Weights of a small mixture-of-experts language model, trained from scratch on English Wikipedia: 12 experts in each of 8 layers.
Below are experts of layer 2 (counted from 0) of a mixture-of-experts language model. Rows are named router (the router's row for the expert), gate (a neuron's input weights, with its number), up (a neuron's input weights, with its number) and show model dimensions 0-95. Each number is 200 + 40 x the weight over its row's rms, rounded and kept within 0 to 999.
Before each expert's rows: "mostly gets" lists some tokens that are sent to it at least half of the time; "comes after" lists some tokens at least twice as common just before its tokens as in all text. This comes from a sample of Wikipedia text that the model never trained on. Tokens count by the router's weight.

# expert 5
mostly gets: " (", " \"", ".", "'", "–", "/"
comes after: "\n", ".", " 1", "8", "1", "2"
router,226,196,160,163,212,228,221,154,221,216,228,208,169,288,226,192,147,292,187,179,141,184,207,197,210,253,171,233,184,186,220,167,164,209,285,217,201,240,208,202,219,263,215,221,313,198,249,210,205,207,183,211,182,168,198,247,263,214,160,160,179,233,251,213,229,172,97,198,231,215,217,191,203,202,222,286,166,167,200,249,218,181,313,163,116,165,253,194,277,164,182,217,137,245,189,184
gate20,160,199,196,133,212,215,186,254,132,242,206,210,208,126,203,209,173,241,203,198,198,191,248,203,213,149,172,234,192,209,252,99,176,263,182,155,190,172,164,275,196,152,99,240,175,188,307,168,208,190,192,170,199,167,267,194,231,228,214,127,164,207,249,214,240,156,214,168,148,205,273,225,228,170,164,219,193,162,169,166,224,273,204,137,210,163,203,222,180,237,214,133,177,123,135,184
up20,226,120,232,238,177,163,196,275,181,238,265,213,238,150,231,184,227,238,220,168,220,186,170,201,145,136,219,192,222,206,269,112,252,236,152,206,181,176,96,195,181,216,201,189,165,237,159,198,228,179,235,228,247,171,185,210,185,198,197,121,239,119,242,277,245,189,157,163,201,272,212,143,209,219,131,212,191,161,208,208,222,247,241,214,199,223,180,280,149,253,220,180,186,187,115,223
gate21,222,171,129,200,168,210,146,182,247,233,241,186,136,219,207,171,190,176,231,178,127,116,230,244,190,205,212,244,202,149,176,231,309,216,207,161,226,208,149,130,157,160,201,181,221,249,129,146,146,134,242,213,219,133,172,140,210,174,221,149,198,232,236,125,229,277,179,220,213,156,262,228,181,199,196,174,205,235,195,173,152,172,178,268,236,234,251,259,230,160,153,170,216,239,200,218
up21,232,222,183,221,238,195,212,213,182,181,169,206,197,234,213,226,219,240,162,240,152,265,226,193,287,198,220,174,233,178,273,98,209,160,225,188,156,157,171,228,305,213,205,245,219,280,246,237,240,217,147,198,175,256,140,241,207,177,223,190,161,112,213,235,211,187,124,183,175,222,177,153,232,214,140,195,231,193,248,295,242,252,107,181,205,139,217,206,215,231,209,196,239,148,213,199
gate22,168,78,196,205,200,218,144,207,152,192,209,214,181,168,168,202,121,197,140,178,225,177,229,211,185,163,218,265,201,185,119,198,107,255,158,187,197,222,188,230,261,211,133,154,193,222,211,211,161,204,234,179,198,276,182,237,188,195,190,211,209,210,287,173,102,180,282,171,217,173,196,227,239,211,157,291,197,176,217,259,164,187,146,193,176,247,290,225,243,194,195,210,179,222,260,210
up22,168,147,219,150,253,192,244,170,220,227,156,190,215,171,168,185,280,216,245,257,223,257,179,253,218,203,221,165,148,207,264,205,201,263,139,133,215,219,142,222,180,186,206,177,181,142,128,190,247,166,202,189,193,198,177,172,189,154,231,185,209,219,182,191,273,207,86,179,214,168,262,217,207,239,234,121,146,291,208,120,261,251,178,226,242,166,152,166,171,195,158,178,187,176,150,169
gate23,188,230,247,88,157,310,212,229,160,214,231,188,235,280,225,199,187,181,233,165,161,175,176,195,255,238,264,236,250,168,182,187,184,211,199,182,177,177,122,190,184,215,193,164,156,197,282,206,177,172,227,204,253,198,147,225,268,239,129,156,213,244,189,186,182,168,185,146,155,208,208,182,190,166,144,176,158,155,220,235,158,276,203,184,254,146,205,189,280,220,258,139,168,228,181,253
up23,192,234,255,95,155,261,221,275,189,203,249,244,218,271,210,214,209,148,158,169,194,177,163,176,268,267,201,228,218,180,207,193,153,189,178,232,225,197,97,154,205,218,227,175,162,222,254,194,179,167,148,205,212,209,180,205,248,240,99,159,217,209,212,164,192,169,150,184,133,256,224,186,197,162,142,171,163,159,178,196,184,255,185,154,222,118,174,226,246,224,239,176,142,267,197,259
gate24,79,276,206,197,228,296,223,223,162,216,220,217,193,205,224,214,250,233,209,183,141,181,164,199,231,161,166,226,200,150,231,210,163,244,202,123,227,105,196,156,291,182,223,186,214,235,156,198,185,154,184,202,162,242,213,228,196,184,207,124,222,287,200,201,223,155,163,204,173,144,235,249,205,248,209,133,246,136,236,194,244,206,139,220,248,149,245,219,166,198,235,185,257,178,201,239
up24,200,217,229,208,171,268,145,283,134,213,169,263,227,163,175,166,152,258,275,203,211,167,183,162,270,136,186,209,178,174,244,147,266,214,163,164,190,158,214,194,243,200,204,171,168,207,189,210,198,190,240,192,126,147,242,233,217,224,167,217,246,227,222,178,265,135,180,209,153,249,184,218,277,226,216,196,216,123,205,176,252,218,102,203,222,105,196,256,146,211,184,180,220,137,221,188
gate25,145,234,136,242,185,208,189,151,199,245,195,185,162,190,226,245,216,283,203,137,273,231,195,181,176,205,177,197,150,170,216,256,216,171,157,258,165,127,149,249,167,223,264,240,270,146,136,218,170,162,180,212,216,155,229,240,141,175,138,187,223,152,250,149,220,224,148,215,212,129,151,154,224,213,201,164,152,198,210,158,175,263,139,162,180,200,255,185,141,182,152,269,176,212,246,182
up25,96,254,140,258,198,192,159,163,178,187,179,208,101,245,270,268,226,288,177,180,288,168,222,195,246,221,194,152,181,177,243,228,177,218,296,250,183,158,163,209,182,257,262,229,144,191,145,200,217,174,215,198,198,198,245,222,138,156,180,137,144,160,232,142,187,216,193,205,172,199,150,224,158,219,196,170,271,199,180,190,185,217,220,178,141,206,198,248,204,195,172,252,189,170,224,238
gate26,224,170,161,190,165,219,217,249,155,278,138,263,177,313,230,144,174,227,268,163,194,188,255,179,209,221,175,175,239,211,115,142,152,192,260,186,200,240,242,197,212,166,182,186,197,175,183,130,164,195,257,212,201,256,216,184,224,179,148,151,284,212,204,168,205,134,246,204,184,219,257,232,156,210,158,246,186,170,222,211,118,150,195,173,209,161,191,226,219,211,241,143,233,234,219,108
up26,226,136,209,240,174,257,185,230,225,272,77,181,182,277,167,168,205,229,187,168,195,186,284,118,163,239,217,189,255,185,132,201,168,193,209,203,205,224,225,182,209,121,224,210,219,182,198,181,288,167,221,185,171,212,205,173,162,190,258,207,235,235,233,173,186,166,247,245,231,245,225,265,167,229,156,227,237,118,223,110,162,155,178,223,182,160,208,242,212,228,223,158,238,191,276,176
gate27,161,121,205,196,186,209,182,192,140,203,212,153,184,212,119,254,191,208,220,223,189,204,174,120,231,217,176,252,206,206,140,216,196,181,180,122,226,261,192,166,245,206,277,249,250,201,266,111,213,225,183,217,263,166,188,236,188,196,125,186,138,244,166,231,199,214,193,160,198,288,186,122,181,213,262,194,161,177,187,221,273,152,193,223,108,202,274,173,191,240,191,187,166,211,259,178
up27,225,101,228,162,199,235,151,196,143,152,239,146,173,206,161,251,223,275,188,232,224,208,178,146,235,182,241,273,208,201,186,221,223,164,168,105,260,254,126,136,231,221,274,220,212,244,236,150,256,273,227,244,253,163,181,222,197,170,185,225,157,244,130,193,167,187,164,195,165,217,197,143,192,196,272,211,235,216,217,197,258,173,236,225,127,242,185,214,178,225,217,229,178,252,223,210
gate28,209,215,164,189,206,241,160,202,184,248,181,184,244,199,249,173,229,199,248,211,187,236,88,185,180,157,149,249,131,212,213,186,232,159,189,221,132,146,175,197,186,246,159,286,255,137,229,218,241,213,244,261,163,199,249,191,197,171,248,181,216,187,221,254,118,205,179,177,113,207,67,192,147,186,185,146,223,297,186,227,144,165,166,204,221,167,208,201,198,164,217,211,179,216,163,196
up28,159,183,145,217,193,207,155,201,240,244,227,191,176,233,234,206,201,213,158,190,233,185,275,278,246,213,213,222,172,158,159,133,165,250,263,197,188,196,148,196,174,112,258,149,141,258,190,198,204,185,245,201,232,226,168,174,228,174,200,244,188,184,174,117,239,140,179,240,274,166,261,227,263,224,208,190,202,118,111,198,297,182,200,230,276,156,208,222,182,137,222,178,195,217,187,173
gate29,279,172,114,238,239,235,217,238,156,210,181,176,143,204,187,144,249,249,230,179,191,254,127,167,204,207,250,182,216,224,242,156,253,225,205,285,217,125,214,182,146,188,197,240,197,157,228,157,199,207,120,226,229,191,247,197,227,197,229,192,189,193,204,267,165,189,204,189,212,184,196,238,272,182,230,171,216,128,183,196,229,199,159,159,205,166,142,182,236,218,244,97,114,138,160,126
up29,178,254,249,210,204,138,251,186,209,206,176,186,236,101,177,173,255,256,165,232,202,216,198,169,244,216,176,235,262,296,180,179,205,159,240,161,154,193,180,183,189,169,240,189,236,197,152,147,217,219,193,145,218,252,171,310,155,210,265,181,196,202,155,212,146,275,198,273,245,320,233,124,185,213,169,213,223,246,165,199,190,255,243,183,166,168,199,204,214,197,169,194,188,167,212,247
gate30,173,182,206,191,209,200,221,234,263,195,222,246,214,247,247,179,149,178,144,255,195,207,203,156,170,165,159,127,145,135,259,210,226,264,194,210,162,204,206,100,123,217,242,152,265,123,192,170,190,184,227,214,250,217,201,218,145,181,237,260,179,167,243,193,141,276,227,244,206,206,191,218,189,204,275,244,212,261,241,178,217,194,250,211,103,179,227,154,173,201,196,194,192,213,159,102
up30,195,141,197,172,216,177,179,95,222,277,265,154,194,208,127,148,155,254,191,154,180,213,207,235,222,233,251,240,175,188,140,189,209,248,229,178,161,209,221,319,221,188,170,254,182,251,205,229,207,117,207,172,153,152,193,178,244,203,175,143,187,230,91,200,247,154,154,197,213,256,213,236,204,181,223,179,200,182,192,199,174,143,209,210,294,228,171,239,194,284,201,195,220,178,199,213

# expert 11
mostly gets: " G", " P", " R", " F", " B", " S"
comes after: "-", " |", " the", " \"", "|", "."
router,223,193,161,218,86,295,198,156,117,223,205,215,157,259,258,187,230,181,211,249,180,175,224,307,250,203,175,214,182,217,189,168,205,231,201,144,206,242,209,294,258,182,231,226,193,146,215,201,206,158,168,247,130,169,197,184,226,270,197,178,190,243,181,211,192,308,201,214,221,146,214,208,101,220,177,151,158,174,190,196,238,191,186,206,164,192,216,284,206,215,163,234,180,214,186,218
gate90,196,161,259,181,123,218,151,186,166,318,232,218,180,261,205,227,157,201,111,257,193,199,249,183,222,220,242,224,214,148,152,208,147,253,181,186,161,88,135,196,260,234,228,245,126,217,195,182,251,223,142,225,225,225,224,211,194,244,225,186,228,144,254,154,219,149,218,196,232,129,219,215,233,186,176,227,250,176,280,223,215,206,232,175,206,203,219,205,183,228,218,202,166,183,227,280
up90,235,261,176,222,242,158,257,219,265,112,143,170,260,177,195,196,234,199,319,158,188,214,181,236,203,182,200,138,142,202,231,169,261,140,185,215,248,292,197,239,138,196,175,185,268,196,201,220,164,186,199,156,188,197,208,245,233,161,190,240,175,155,175,286,233,228,204,196,215,234,163,204,136,254,200,135,146,212,150,198,169,200,192,189,150,231,182,242,241,179,172,220,208,178,169,110
gate91,186,255,156,136,181,197,167,185,118,185,231,199,176,191,156,262,162,254,271,219,204,211,211,187,239,256,173,225,109,195,209,176,205,123,196,230,186,105,162,221,266,254,191,227,200,195,227,194,274,218,238,230,292,175,241,154,151,218,175,154,222,197,218,250,246,226,191,192,184,233,166,250,132,193,163,218,252,169,223,196,263,236,166,153,187,249,255,237,222,144,178,190,116,175,221,211
up91,231,185,187,225,233,238,171,161,214,223,209,245,250,239,311,227,206,295,134,192,180,199,228,250,199,196,201,234,271,185,254,165,163,251,267,214,227,180,204,203,134,183,212,245,225,191,123,214,167,201,102,152,175,236,248,244,214,221,218,237,218,197,226,144,198,202,169,199,213,286,208,201,261,149,158,203,115,243,227,181,180,145,247,205,231,144,159,192,196,185,208,107,249,187,184,183
gate92,181,200,270,170,191,245,214,228,270,274,129,178,182,196,251,159,208,207,162,156,226,183,245,215,276,184,245,236,147,181,215,249,217,245,121,180,160,293,245,183,193,183,136,96,241,292,227,164,220,224,170,242,258,174,214,182,169,263,131,210,194,182,193,231,190,200,191,202,197,268,218,197,173,223,227,241,171,231,181,161,188,287,167,158,169,202,192,222,207,225,197,186,230,201,117,188
up92,226,187,140,259,236,179,190,181,143,122,259,210,222,193,146,223,190,199,261,246,205,175,169,162,116,231,206,166,262,209,181,169,157,159,297,227,260,133,137,212,194,220,282,299,209,97,191,237,194,202,215,193,166,253,172,234,218,142,276,203,219,209,203,149,202,169,190,224,191,177,197,232,236,146,199,157,244,201,226,228,223,128,214,235,219,218,196,156,170,163,200,194,171,188,254,227
gate93,183,203,211,173,192,213,218,191,243,197,163,201,225,244,200,179,192,244,152,167,148,162,238,214,205,172,205,226,204,231,213,201,161,206,223,267,224,323,179,144,204,222,174,211,224,169,157,185,164,152,313,282,226,247,181,169,156,161,253,192,131,210,240,203,191,221,257,230,182,200,234,264,112,238,274,237,193,230,194,237,115,224,200,167,155,226,173,198,139,149,228,184,267,243,223,124
up93,159,207,191,217,175,166,198,190,154,226,240,222,189,190,224,200,175,129,249,251,236,248,176,178,184,232,228,155,193,153,182,223,229,202,172,148,184,96,206,258,195,174,248,189,157,251,233,200,241,249,93,128,167,157,225,235,246,267,150,216,259,190,121,188,203,176,95,207,251,171,150,171,221,159,146,182,202,182,175,195,251,176,197,221,256,174,214,188,260,235,199,215,117,175,177,260
gate94,227,163,125,171,117,170,216,166,189,143,185,181,171,296,166,218,221,205,264,187,175,178,205,281,178,181,180,202,269,203,245,148,168,195,210,198,213,276,120,176,206,216,184,169,163,223,215,154,243,201,257,222,236,228,282,172,212,252,228,154,147,186,123,148,185,190,225,230,236,207,207,206,147,207,246,192,160,236,173,238,160,241,253,153,219,203,220,201,133,164,213,134,123,216,131,223
up94,274,180,148,173,205,193,188,172,201,110,152,180,191,198,176,204,209,226,202,142,223,201,273,295,237,197,242,193,223,200,210,125,188,202,205,242,185,239,118,176,211,205,183,137,217,195,213,146,272,222,231,208,316,226,263,202,130,153,241,183,161,204,117,181,207,207,201,167,251,203,185,145,227,240,208,257,190,172,169,256,131,179,182,142,182,216,251,223,232,181,205,147,137,177,148,196
gate95,179,158,189,157,231,171,135,239,140,174,196,165,188,198,118,187,234,210,192,223,169,218,219,183,188,201,241,277,193,191,231,277,161,163,199,212,203,182,266,185,248,280,228,153,230,317,211,243,157,236,152,215,236,248,199,198,176,256,239,242,191,196,248,193,187,201,224,224,220,161,170,154,215,192,239,258,193,269,127,144,173,193,218,216,262,258,296,250,205,237,229,237,167,277,201,215
up95,189,129,239,220,183,196,244,166,155,194,160,223,166,163,127,186,166,190,230,188,224,221,219,217,229,245,201,239,211,244,196,282,209,121,160,224,252,230,246,177,262,242,211,210,176,193,202,179,337,212,189,233,180,188,220,200,155,244,202,215,159,248,272,246,181,172,307,163,224,164,156,176,167,222,231,179,261,255,210,215,267,189,231,110,149,207,228,257,266,213,185,224,183,185,229,203
gate96,228,229,183,135,218,106,221,150,235,171,198,228,214,275,168,201,144,160,146,184,195,180,171,249,161,209,196,176,171,248,189,154,230,153,118,188,216,202,288,126,195,228,199,221,224,175,204,189,102,271,209,167,220,186,237,198,231,245,164,242,213,161,221,233,206,180,233,192,173,193,245,203,252,164,219,275,185,79,226,197,158,223,207,276,235,196,205,158,227,199,198,201,244,237,216,110
up96,250,155,220,144,237,118,139,151,196,154,208,203,302,180,228,183,192,212,177,191,171,189,177,225,127,176,269,124,187,217,179,170,203,155,221,168,146,184,217,181,208,139,212,233,111,187,167,217,196,205,153,166,220,234,229,190,231,259,180,226,208,135,230,190,210,241,197,226,186,197,151,221,181,140,167,212,167,186,157,179,161,185,313,271,248,168,186,128,124,221,221,218,145,255,212,156
gate97,279,130,148,201,222,256,185,104,253,196,162,212,243,159,198,174,188,138,218,176,231,153,188,171,308,231,140,172,129,216,195,240,229,271,120,206,236,183,269,182,232,203,254,246,228,165,114,210,197,182,242,231,152,180,177,145,189,188,255,205,208,231,213,223,225,239,189,155,234,204,259,255,164,209,203,179,114,199,198,160,155,164,213,220,165,157,179,214,197,192,145,188,249,218,201,188
up97,216,217,272,202,177,100,198,294,236,190,207,123,192,279,200,189,170,235,130,154,182,234,183,214,150,159,242,256,223,171,229,133,238,169,158,201,160,193,214,245,115,222,167,136,224,259,186,169,145,207,170,176,235,212,173,273,207,197,189,203,198,164,206,213,202,157,195,163,262,220,196,144,191,183,249,199,254,190,170,276,239,198,158,158,223,200,191,203,173,171,305,135,161,218,171,201
gate98,173,144,224,266,187,174,259,287,240,210,186,199,152,151,160,150,205,144,203,151,199,201,210,164,246,172,161,252,166,185,172,189,232,231,174,162,206,280,146,210,229,129,230,164,246,195,156,216,150,180,233,185,194,206,165,152,152,218,184,156,240,198,219,226,229,213,253,162,256,201,257,180,123,141,209,213,143,236,219,196,256,245,159,212,176,256,137,239,320,163,186,227,209,203,132,188
up98,215,227,200,238,178,316,164,179,270,250,313,234,144,131,204,174,156,153,235,197,180,165,104,244,226,190,205,216,215,199,196,293,220,196,174,193,223,175,210,184,191,235,185,142,195,173,240,209,188,156,180,245,212,221,197,203,181,232,246,250,180,230,197,181,179,241,112,193,201,209,204,188,201,261,121,252,196,178,137,234,220,224,239,211,193,140,263,213,186,235,198,223,294,196,263,231
gate99,129,209,195,202,209,237,212,236,161,266,223,215,214,163,206,172,214,253,249,208,196,163,173,272,258,207,197,170,184,148,243,195,163,187,156,214,218,175,172,205,114,160,236,215,115,169,165,204,248,131,148,185,95,182,227,224,282,154,196,187,240,190,207,146,235,205,142,209,235,100,179,130,184,217,182,205,232,180,239,197,153,186,108,169,222,228,160,224,254,216,186,159,240,240,241,146
up99,238,223,205,172,210,130,207,170,240,160,180,161,144,217,184,261,190,171,175,222,152,215,200,105,187,245,178,209,194,242,159,223,242,193,231,184,176,215,269,213,215,247,189,224,292,220,221,223,197,245,273,205,287,256,231,146,151,233,242,213,121,207,201,252,185,211,259,180,168,262,212,271,196,201,240,205,236,249,182,217,280,208,286,215,183,185,268,179,167,150,171,231,169,172,141,258
gate100,257,211,222,247,127,226,254,243,175,292,174,193,209,179,174,141,183,156,228,210,164,212,225,164,198,257,184,281,277,249,208,177,244,209,171,151,156,228,209,210,225,256,154,197,273,104,166,176,158,209,211,156,202,235,209,192,201,192,242,168,254,235,199,259,125,220,193,229,236,193,167,198,174,219,189,264,204,215,163,251,204,222,204,214,169,216,189,226,182,261,202,70,136,189,264,203
up100,239,203,265,201,144,225,170,259,161,273,162,206,232,196,202,219,181,229,253,174,222,235,205,156,210,297,138,226,264,243,213,182,222,201,181,181,169,184,139,231,229,233,141,295,255,183,174,180,195,273,208,130,241,251,203,198,164,225,208,201,283,210,167,263,198,204,197,262,227,170,161,239,196,201,135,263,220,194,197,217,194,220,202,234,251,197,144,178,174,202,177,77,157,168,250,213

# expert 3
mostly gets: " p", " E", " r", " n", " O", " He"
comes after: " the", " a", " and", " to", " was", " of"
router,149,141,219,216,182,258,170,213,144,225,190,190,180,177,211,167,223,171,226,158,182,184,184,202,130,159,159,162,158,251,221,157,162,241,275,216,267,230,235,181,144,237,230,256,177,157,258,201,149,258,104,266,97,138,152,196,213,202,293,190,203,204,178,265,201,200,157,237,256,144,158,191,203,228,228,191,158,197,200,199,261,191,166,229,205,150,173,153,218,182,156,243,156,221,154,200
gate20,188,142,159,186,220,202,175,194,160,243,176,93,239,239,225,183,206,184,187,109,170,182,148,208,150,207,130,192,188,197,248,168,218,205,235,237,217,221,124,265,197,211,155,140,203,154,249,158,127,226,281,163,183,263,191,244,174,160,290,190,188,211,162,164,184,172,223,169,254,233,154,146,170,165,232,152,138,215,162,157,179,224,157,144,215,146,153,167,218,229,161,224,138,223,203,189
up20,176,260,201,169,208,203,150,206,242,180,169,188,117,186,197,175,270,266,186,202,160,198,249,126,214,181,198,97,180,212,156,245,156,166,153,138,179,151,182,182,225,235,177,163,291,321,223,202,171,152,235,217,143,220,232,149,222,179,212,143,156,198,285,266,217,201,164,220,198,179,176,241,160,212,274,220,190,205,209,225,159,216,254,238,233,218,198,202,246,180,269,187,179,226,225,176
gate21,215,222,222,214,215,248,188,251,244,260,180,192,182,137,152,170,191,211,236,172,181,248,226,161,208,164,82,233,167,209,131,156,183,212,134,122,201,283,235,209,212,246,252,195,250,222,200,163,202,208,274,174,229,213,228,145,211,238,182,214,121,248,240,224,185,194,260,196,217,231,168,238,103,189,264,181,174,176,210,236,239,201,267,171,130,170,202,204,137,207,152,250,169,150,202,228
up21,203,246,206,221,203,254,155,256,268,234,228,218,184,128,173,197,223,193,257,181,195,198,202,197,203,190,100,251,179,247,113,191,163,246,126,170,238,305,255,253,218,270,217,163,242,200,189,199,255,204,231,169,217,153,249,120,235,228,214,161,155,238,233,181,205,211,241,230,220,149,184,219,96,176,239,140,140,185,202,197,247,223,238,188,167,204,160,185,176,208,148,219,202,150,176,198
gate22,233,204,202,184,224,228,248,229,123,156,250,178,243,199,186,175,183,271,219,123,152,198,155,277,201,150,202,192,196,245,192,135,168,162,271,212,228,161,218,149,141,235,143,258,177,195,179,175,297,225,204,303,148,226,167,244,156,155,184,208,230,229,172,233,189,144,118,199,188,198,141,216,156,195,192,186,218,201,229,230,195,179,227,215,154,160,181,262,296,216,178,202,266,206,227,203
up22,242,228,195,155,214,250,239,239,114,199,206,178,235,189,181,234,188,236,151,151,147,241,217,295,230,138,180,156,252,224,232,214,165,154,220,151,167,132,200,182,196,202,120,269,170,219,216,202,300,229,219,288,158,189,193,267,186,190,197,224,253,208,187,275,186,179,176,167,157,254,172,166,157,205,125,177,261,222,195,167,140,173,262,240,153,205,176,204,237,211,194,177,209,144,224,188
gate23,196,189,219,155,186,305,174,156,238,201,233,259,235,174,205,140,233,160,199,169,189,203,233,155,194,166,206,163,220,236,204,124,172,221,238,227,160,174,146,256,235,182,205,237,143,237,247,258,212,201,243,203,280,220,150,176,300,218,229,171,170,222,147,220,194,92,247,188,289,123,264,121,177,166,195,176,250,195,234,161,160,176,197,212,246,206,180,186,186,200,239,164,168,184,208,211
up23,210,163,253,168,135,261,197,169,217,226,214,237,232,172,196,155,231,177,188,161,169,214,213,112,163,144,213,184,211,221,204,156,192,210,235,222,223,196,167,279,250,170,213,271,168,260,258,190,219,155,199,195,254,241,170,159,262,203,220,166,194,216,153,214,165,106,263,210,281,129,225,111,150,168,226,166,233,236,211,141,179,166,135,250,286,167,163,160,194,188,215,194,197,206,236,244
gate24,225,217,165,202,169,188,218,185,216,248,232,195,200,199,154,165,278,161,212,215,132,149,155,214,220,146,192,143,201,231,230,168,263,209,177,202,182,174,270,202,156,165,100,270,132,168,202,166,163,237,214,255,189,237,211,256,179,132,223,170,200,250,161,191,218,197,188,174,178,136,156,228,127,267,235,176,145,181,206,222,248,144,181,147,113,185,184,164,240,216,256,239,123,219,137,177
up24,197,213,160,235,194,189,173,149,192,257,228,190,223,182,188,177,231,132,263,200,153,142,162,185,234,152,214,136,156,217,220,142,250,228,171,233,217,168,230,203,190,199,102,298,105,159,175,164,195,221,173,256,186,227,226,259,215,151,229,179,195,238,157,155,241,183,218,174,188,158,139,201,115,266,213,130,150,185,210,224,237,166,173,149,113,195,184,202,242,221,235,203,164,216,139,156
gate25,160,210,152,196,170,153,197,227,102,207,195,228,209,238,227,209,201,232,205,204,237,159,251,164,192,169,200,224,242,209,210,140,176,190,179,266,250,159,177,212,208,293,222,241,146,265,145,184,217,267,222,237,194,190,152,156,202,238,272,112,146,202,188,211,193,150,229,179,232,166,148,237,153,295,211,193,236,161,193,169,243,204,213,209,297,251,268,194,218,219,207,139,128,154,238,184
up25,211,182,196,147,202,189,181,284,208,193,122,243,227,258,199,236,244,240,157,202,274,231,191,249,221,267,203,217,204,267,182,240,139,208,254,185,246,193,115,190,176,184,240,213,180,193,240,229,267,224,187,207,219,241,180,159,222,252,190,168,231,180,148,219,271,119,270,229,219,250,186,127,249,245,197,178,227,184,228,138,167,246,189,169,276,171,195,247,274,239,179,130,186,218,221,189
gate26,179,185,170,134,269,200,134,255,259,218,147,196,193,210,146,164,227,228,237,151,224,173,182,267,238,223,216,147,281,294,202,183,138,229,271,173,222,235,192,236,230,205,125,215,186,264,227,180,227,173,181,142,238,264,155,191,163,232,253,186,201,201,213,232,173,192,159,198,254,245,212,210,157,185,231,94,232,203,262,179,304,187,191,217,234,210,188,235,214,187,206,188,169,149,160,211
up26,186,237,182,147,273,188,201,201,186,218,116,207,156,215,157,176,226,217,216,168,183,186,208,280,284,259,297,138,232,246,230,174,125,236,276,172,240,193,149,196,199,172,158,207,208,199,188,155,216,133,184,170,261,259,158,183,158,214,289,213,224,201,216,187,237,154,185,213,267,225,200,219,171,172,217,166,191,215,241,235,263,125,228,203,260,262,178,245,188,164,219,212,210,141,156,166
gate27,179,154,163,211,169,133,170,188,146,140,190,172,222,145,218,200,204,202,159,124,199,176,284,207,241,90,193,230,172,182,179,198,167,247,239,228,142,197,227,178,223,155,131,167,221,200,194,168,144,218,192,221,153,217,179,246,209,294,219,245,213,199,185,194,223,251,153,278,297,195,194,258,171,227,188,252,202,180,208,201,177,158,194,167,213,170,210,147,228,247,172,296,205,147,146,265
up27,171,157,200,198,151,174,186,188,116,179,214,148,243,181,198,211,239,200,189,193,197,189,297,157,291,123,218,260,181,193,224,190,183,225,236,206,185,193,243,228,221,171,139,292,166,203,222,186,161,287,225,232,141,184,165,193,216,257,218,225,133,161,178,189,201,203,217,252,202,212,219,203,195,248,206,227,247,200,202,183,146,235,220,174,218,200,249,250,285,248,152,304,167,203,122,276
gate28,100,155,218,201,198,131,173,159,143,134,147,217,213,294,228,272,238,207,196,184,208,174,227,260,162,178,133,217,134,192,215,212,192,233,281,136,147,241,184,222,221,212,188,204,164,176,240,158,146,194,147,157,209,212,182,152,193,155,194,124,106,214,196,202,224,181,265,186,214,256,196,153,166,142,263,248,182,253,241,209,207,246,240,178,165,168,195,216,181,188,237,235,195,190,170,243
up28,165,207,213,231,197,188,142,206,139,139,137,209,181,209,231,284,124,226,160,151,224,178,203,246,208,152,159,224,180,264,179,195,208,240,182,218,164,216,203,247,201,229,241,199,247,245,232,218,161,225,221,212,269,184,228,202,159,240,210,248,133,249,264,194,207,180,247,228,251,238,251,131,241,148,217,226,130,235,147,217,269,218,221,242,129,201,173,195,212,203,134,236,230,152,91,236
gate29,195,134,167,226,180,262,206,202,177,203,177,194,157,180,195,212,176,210,170,172,197,156,180,232,74,201,192,149,206,218,193,165,161,185,209,225,202,250,279,238,194,203,227,139,231,208,232,158,220,166,192,194,171,166,219,243,238,303,247,184,222,206,181,216,122,211,116,170,180,193,177,208,246,157,142,259,260,282,185,189,85,171,226,146,164,197,189,182,152,246,130,182,265,203,172,178
up29,207,242,245,146,224,143,199,221,228,160,253,242,239,226,201,156,186,196,181,205,163,228,179,163,275,205,193,246,206,163,186,260,235,206,219,160,228,160,104,134,232,223,177,269,193,181,196,263,206,203,210,237,282,180,206,154,154,104,161,204,167,198,196,151,258,199,270,195,202,203,254,215,170,257,262,170,130,124,184,185,256,271,170,213,210,197,251,235,196,164,267,223,151,194,232,240
gate30,238,200,132,268,225,201,209,177,192,148,166,234,168,203,244,162,237,146,235,189,207,204,163,219,292,184,184,137,128,216,203,157,105,193,256,232,219,230,279,268,206,196,220,209,177,256,203,160,209,199,202,205,238,164,136,186,287,244,158,163,206,207,179,122,138,176,227,191,226,260,133,148,164,218,211,112,195,221,229,195,216,252,226,266,231,231,264,227,202,166,228,170,199,190,163,216
up30,273,172,154,271,198,202,230,195,223,160,155,188,204,191,239,165,206,165,225,158,218,133,181,257,237,153,248,203,152,246,262,142,130,270,234,238,206,222,335,184,164,197,216,238,144,235,241,186,179,225,199,218,208,190,155,218,216,214,177,184,190,204,113,172,172,144,224,159,229,297,127,157,182,242,250,160,173,239,237,187,177,246,211,197,241,155,156,203,184,252,164,186,204,214,168,227